Experts of a small language model: 7486 steps.
Below are experts of layer 8 (counted from 0) of a mixture-of-experts language model. Rows are named router (the router's row for the expert), gate (a neuron's input weights, with its number), up (a neuron's input weights, with its number), down (a neuron's output weights, with its number) and show model dimensions 128-159. Each number is 50 + 12 x the weight over its row's rms, rounded and kept within 0 to 99.
After each expert's rows: "comes before" lists some tokens at least twice as common just after its tokens as in all text. This comes from a sample of Wikipedia text that the model never trained on. Tokens count by the router's weight.

# expert 13
router:57 54 45 54 55 46 56 77 30 46 35 51 52 45 64 65 48 42 55 37 41 50 48 45 70 39 43 42 58 47 42 57
gate0:37 53 55 52 68 59 58 45 10 38 45 58 59 44 49 74 52 41 45 49 51 59 56 41 50 44 58 53 42 41 68 38
up0:45 45 41 54 59 31 43 64 24 51 47 48 50 44 43 58 54 51 29 51 41 40 23 48 55 57 59 63 38 48 48 46
down0:57 48 54 68 68 59 62 42 66 63 49 57 17 46 43 51 45 50 43 45 55 56 63 32 46 49 47 55 56 74 52 61
gate1:41 46 33 44 55 67 54 53 62 67 30 63 60 54 35 40 53 27 37 45 60 58 45 67 32 56 35 64 44 49 39 49
up1:49 59 41 42 56 39 76 64 61 50 46 52 63 36 40 64 45 39 40 45 32 21 44 48 40 50 28 60 45 49 46 29
down1:54 60 55 60 52 36 41 58 55 33 40 61 41 44 58 39 52 46 50 50 34 57 47 48 66 31 34 65 44 50 47 37
gate2:41 48 52 67 54 60 39 39 39 29 47 64 66 64 30 48 55 36 52 45 33 66 66 39 39 61 23 32 54 45 45 36
up2:66 44 23 66 38 34 57 65 69 38 43 41 19 47 69 49 59 77 47 48 69 66 53 64 54 44 62 66 55 57 33 59
down2:53 49 46 75 48 34 34 33 31 59 76 36 43 37 66 64 73 74 52 42 51 55 58 54 35 44 59 45 55 46 56 65
comes before: "| ", "(", "|", "and ", "– ", "was "

# expert 2
router:53 37 65 81 48 68 49 53 59 42 59 57 51 46 46 68 44 44 77 51 54 58 57 37 51 53 37 43 44 38 44 78
gate0:35 67 43 44 60 55 38 48 56 58 54 53 52 46 63 42 52 52 61 56 39 47 42 28 07 44 46 51 62 31 62 60
up0:35 51 75 66 58 16 45 43 83 51 69 42 52 46 33 40 61 71 45 50 45 53 57 43 64 48 52 52 50 37 51 43
down0:42 54 69 51 64 48 67 65 58 47 26 45 38 59 43 49 54 31 35 46 52 50 41 57 49 58 42 38 50 54 49 53
gate1:41 48 39 62 49 64 56 42 44 57 45 57 44 17 64 62 52 81 59 51 71 53 40 62 47 42 46 58 48 32 48 72
up1:56 46 35 35 41 39 50 37 32 50 49 72 53 21 62 62 53 51 46 47 56 64 47 27 37 46 50 37 56 59 74 50
down1:49 47 39 66 42 43 61 51 51 38 61 45 62 51 47 41 52 45 84 48 37 55 41 44 33 46 52 54 47 45 67 52
gate2:68 32 42 43 56 53 56 50 65 69 47 24 48 47 43 49 48 77 76 52 64 38 37 66 42 44 57 58 51 26 63 54
up2:51 38 55 49 60 50 73 57 40 72 43 48 69 54 37 42 46 70 56 54 75 51 39 35 50 44 64 52 47 41 51 47
down2:33 32 51 49 75 61 51 56 60 41 44 52 62 63 38 45 60 60 34 52 67 77 61 36 42 44 60 64 49 70 61 36
comes before: "\n", "\n\n", "000 ", "0 ", "See ", "years "

# expert 9
router:53 57 45 49 62 48 39 54 52 53 62 64 40 34 55 39 53 25 53 41 43 32 46 43 27 55 32 58 62 75 63 58
gate0:42 46 35 78 38 50 46 30 29 36 56 44 65 34 73 59 44 52 46 52 39 51 42 47 49 66 60 53 48 38 26 54
up0:43 60 43 40 60 54 65 36 46 40 64 47 52 37 61 47 51 50 28 48 51 35 72 57 59 46 45 42 37 56 54 53
down0:23 66 53 51 41 48 53 50 38 53 50 40 47 70 54 54 55 51 51 49 59 49 55 58 41 44 48 59 62 48 49 49
gate1:31 43 55 32 47 56 77 41 61 44 51 56 42 50 56 33 52 37 57 63 32 40 56 45 48 77 37 59 48 54 50 57
up1:50 63 56 40 39 33 53 51 50 44 50 47 44 36 47 53 55 52 47 61 42 30 47 58 46 43 64 32 40 57 46 61
down1:64 48 53 47 62 58 44 55 41 57 44 56 68 79 56 70 31 59 47 54 69 46 67 25 50 52 62 44 48 43 38 51
gate2:55 47 47 51 72 47 56 61 38 59 69 56 70 60 59 63 56 48 67 49 47 50 32 47 41 61 59 66 54 39 49 29
up2:40 59 35 62 39 60 55 70 56 46 35 53 28 54 49 26 42 51 47 53 48 15 51 43 63 54 46 50 51 60 28 54
down2:43 42 44 58 31 50 92 45 46 40 44 48 46 38 65 62 62 52 52 50 62 43 42 89 46 42 43 54 53 43 37 45
comes before: ", ", ".", ". ", "\n", ": ", "–"

# expert 15
router:43 51 37 61 46 43 33 58 48 39 56 50 47 39 58 36 45 49 68 50 32 60 56 40 39 40 38 65 66 56 61 50
gate0:63 42 37 49 55 35 23 57 65 52 40 45 67 36 43 32 26 36 52 44 41 58 68 43 46 26 61 36 52 66 52 51
up0:50 40 60 76 34 49 63 49 39 37 53 36 78 69 37 50 52 49 64 24 42 48 57 55 44 42 36 55 55 55 61 45
down0:38 71 48 50 48 52 57 52 41 35 42 62 46 53 51 53 49 43 22 67 45 45 51 48 32 59 48 44 43 59 46 51
gate1:48 46 46 35 55 41 56 58 61 82 48 49 49 59 65 57 53 50 62 55 48 59 58 41 57 70 55 38 48 46 66 68
up1:50 41 57 41 62 55 39 48 51 41 68 38 36 43 57 51 37 57 39 47 56 48 37 42 55 49 45 26 42 44 28 40
down1:53 49 72 40 61 71 71 66 55 26 50 50 62 61 47 58 65 39 46 38 49 49 52 51 53 60 61 56 32 42 49 42
gate2:36 37 69 55 59 68 33 52 55 25 77 58 42 29 72 54 67 52 55 42 31 57 68 56 38 61 65 37 49 39 61 77
up2:58 46 60 57 49 44 72 51 40 58 37 26 51 53 22 59 42 53 58 69 67 55 44 35 63 49 63 37 26 56 51 49
down2:55 62 45 69 46 54 55 53 47 45 51 57 57 49 68 56 57 41 38 66 71 52 23 34 62 61 28 21 54 58 44 34
comes before: "the ", "The ", "a ", "In ", "he ", "He "

# expert 10
router:59 40 43 53 61 60 52 59 61 38 61 52 54 45 46 51 57 55 67 23 35 34 45 55 48 63 33 57 53 61 47 57
gate0:45 46 48 29 62 33 50 52 53 58 72 63 40 61 37 44 82 53 54 65 38 59 48 42 48 58 54 80 34 44 37 40
up0:61 36 67 64 42 76 34 49 32 58 60 61 45 71 45 55 35 38 54 54 57 07 56 55 47 26 35 38 50 32 63 32
down0:63 50 49 76 64 65 76 49 47 66 27 62 55 31 33 60 48 48 51 42 32 55 41 46 70 42 57 52 57 27 47 30
gate1:38 51 51 62 55 66 61 42 49 49 53 41 71 61 82 65 67 69 65 34 28 39 57 49 56 66 46 47 53 54 37 47
up1:39 57 47 57 75 44 34 62 49 60 34 50 85 52 44 63 46 65 62 45 51 60 65 63 45 73 42 36 33 61 55 54
down1:44 32 48 49 35 47 34 67 49 30 68 63 25 53 65 44 58 43 51 74 48 39 48 46 44 40 50 51 43 46 55 50
gate2:57 56 59 75 54 65 50 46 57 42 41 55 49 40 46 42 60 69 72 58 27 37 30 53 63 55 58 55 52 47 58 45
up2:41 62 62 37 32 42 60 52 57 41 72 56 36 62 49 52 44 40 66 55 44 50 39 60 64 36 62 62 29 47 61 67
down2:30 44 40 47 43 31 38 46 52 55 46 41 43 34 61 53 43 48 67 57 44 64 55 55 34 51 50 58 35 56 48 53
comes before: "the ", "\n", "a ", "first ", "\"", "his "

# expert 1
router:36 46 40 50 65 55 40 34 41 47 53 55 48 36 42 61 53 51 55 50 36 43 42 47 49 73 41 42 44 50 60 59
gate0:44 41 45 62 70 36 64 35 57 42 72 61 41 32 40 44 43 45 49 59 51 67 33 54 60 45 03 55 52 60 49 36
up0:52 65 50 46 40 68 32 62 40 42 42 52 40 56 53 63 41 22 46 57 34 51 53 38 54 50 80 48 51 27 45 35
down0:29 27 55 61 48 47 41 63 57 40 50 32 45 45 69 44 64 39 57 52 45 56 52 49 50 59 44 55 57 49 52 39
gate1:48 55 52 49 53 32 38 58 39 60 48 48 55 56 30 68 60 57 43 62 24 59 47 51 38 69 44 48 38 45 31 34
up1:35 59 60 46 56 55 52 55 39 69 57 52 44 53 52 47 66 53 43 75 49 57 55 59 70 39 76 37 60 41 23 48
down1:50 43 40 42 42 64 63 51 45 62 57 37 39 49 59 38 45 47 45 28 71 35 44 45 36 52 54 51 76 68 47 40
gate2:34 43 47 42 49 55 45 60 46 47 53 26 60 42 39 49 65 49 46 47 44 35 65 59 29 59 56 60 42 59 62 51
up2:68 30 51 47 41 54 45 47 52 56 53 44 55 42 58 44 66 56 54 63 52 40 55 38 56 29 54 38 71 40 50 63
down2:45 43 56 37 62 48 58 45 36 21 53 60 55 48 49 46 55 42 78 43 46 44 43 61 33 67 42 53 55 36 43 56
comes before: "of ", "in ", "and ", "to ", "for ", "by "

# expert 12
router:40 22 38 42 53 40 57 54 43 55 75 52 40 45 53 67 66 60 48 64 46 63 27 43 48 48 31 61 66 47 64 62
gate0:59 57 38 43 61 47 57 69 32 59 70 56 61 44 68 64 72 50 25 49 44 58 57 59 58 31 53 59 48 37 58 58
up0:62 40 52 57 71 49 65 55 60 62 45 68 54 55 27 43 47 53 41 42 66 48 46 41 23 73 47 32 54 48 35 41
down0:60 44 62 58 30 61 40 53 52 48 43 48 45 61 37 46 42 53 52 57 43 65 55 66 27 49 54 55 51 49 63 59
gate1:46 70 40 65 60 29 52 61 68 42 46 41 63 58 65 43 63 53 36 53 38 34 51 57 23 44 50 78 48 42 65 80
up1:62 48 44 23 31 61 45 40 39 59 62 68 41 40 55 43 68 56 53 44 65 67 49 71 46 56 57 32 57 63 58 51
down1:31 34 45 41 29 48 59 42 40 54 72 55 28 85 59 47 65 36 49 56 51 56 36 60 43 55 38 58 50 62 45 42
gate2:28 44 26 55 48 46 43 51 47 54 43 35 45 48 41 36 65 33 52 52 49 47 61 75 51 34 58 58 64 54 39 46
up2:32 56 54 51 51 53 35 65 51 40 62 63 39 49 36 46 79 54 62 45 56 45 54 73 64 64 55 34 54 35 43 71
down2:51 52 49 35 57 40 50 54 48 31 41 48 51 48 61 32 59 63 64 39 31 55 64 53 46 39 49 56 50 36 44 44
comes before: "| ", "- ", "of ", "was ", "==", "is "

# expert 7
router:43 51 53 46 59 61 42 67 54 43 42 58 48 61 41 58 28 29 38 50 15 61 57 57 51 47 39 45 41 57 51 58
gate0:46 65 43 30 53 87 32 32 37 54 35 45 48 64 46 42 70 45 61 48 42 38 52 39 16 52 41 49 41 49 42 43
up0:45 76 50 49 53 65 41 44 34 45 42 54 60 59 58 67 44 68 38 46 49 67 61 30 49 44 54 71 64 45 37 57
down0:49 46 47 62 62 62 32 39 38 57 56 56 58 50 38 57 38 62 43 46 33 43 42 50 29 67 45 55 63 24 71 36
gate1:61 66 34 36 55 68 49 37 51 54 48 49 35 51 47 64 36 66 49 62 33 58 23 67 56 57 25 25 43 54 51 26
up1:49 57 24 48 60 53 62 56 39 73 58 63 49 76 39 70 58 56 42 43 66 63 50 43 43 69 44 48 34 63 50 54
down1:47 57 57 39 35 55 37 49 49 31 50 80 47 57 49 48 48 57 58 63 32 64 50 53 54 40 26 45 40 62 57 35
gate2:50 46 44 39 38 60 58 42 43 46 55 47 67 44 53 59 51 49 47 52 54 50 23 37 36 50 54 51 63 40 69 46
up2:60 34 47 64 69 34 33 49 56 42 24 54 63 57 33 33 25 43 20 47 48 44 51 65 51 53 43 29 47 52 57 35
down2:33 46 75 51 64 38 54 32 65 43 54 48 39 88 71 62 47 52 53 49 28 58 68 35 53 54 56 52 51 50 56 53
comes before: ", ", "s ", ". ", "ed ", ".", ": "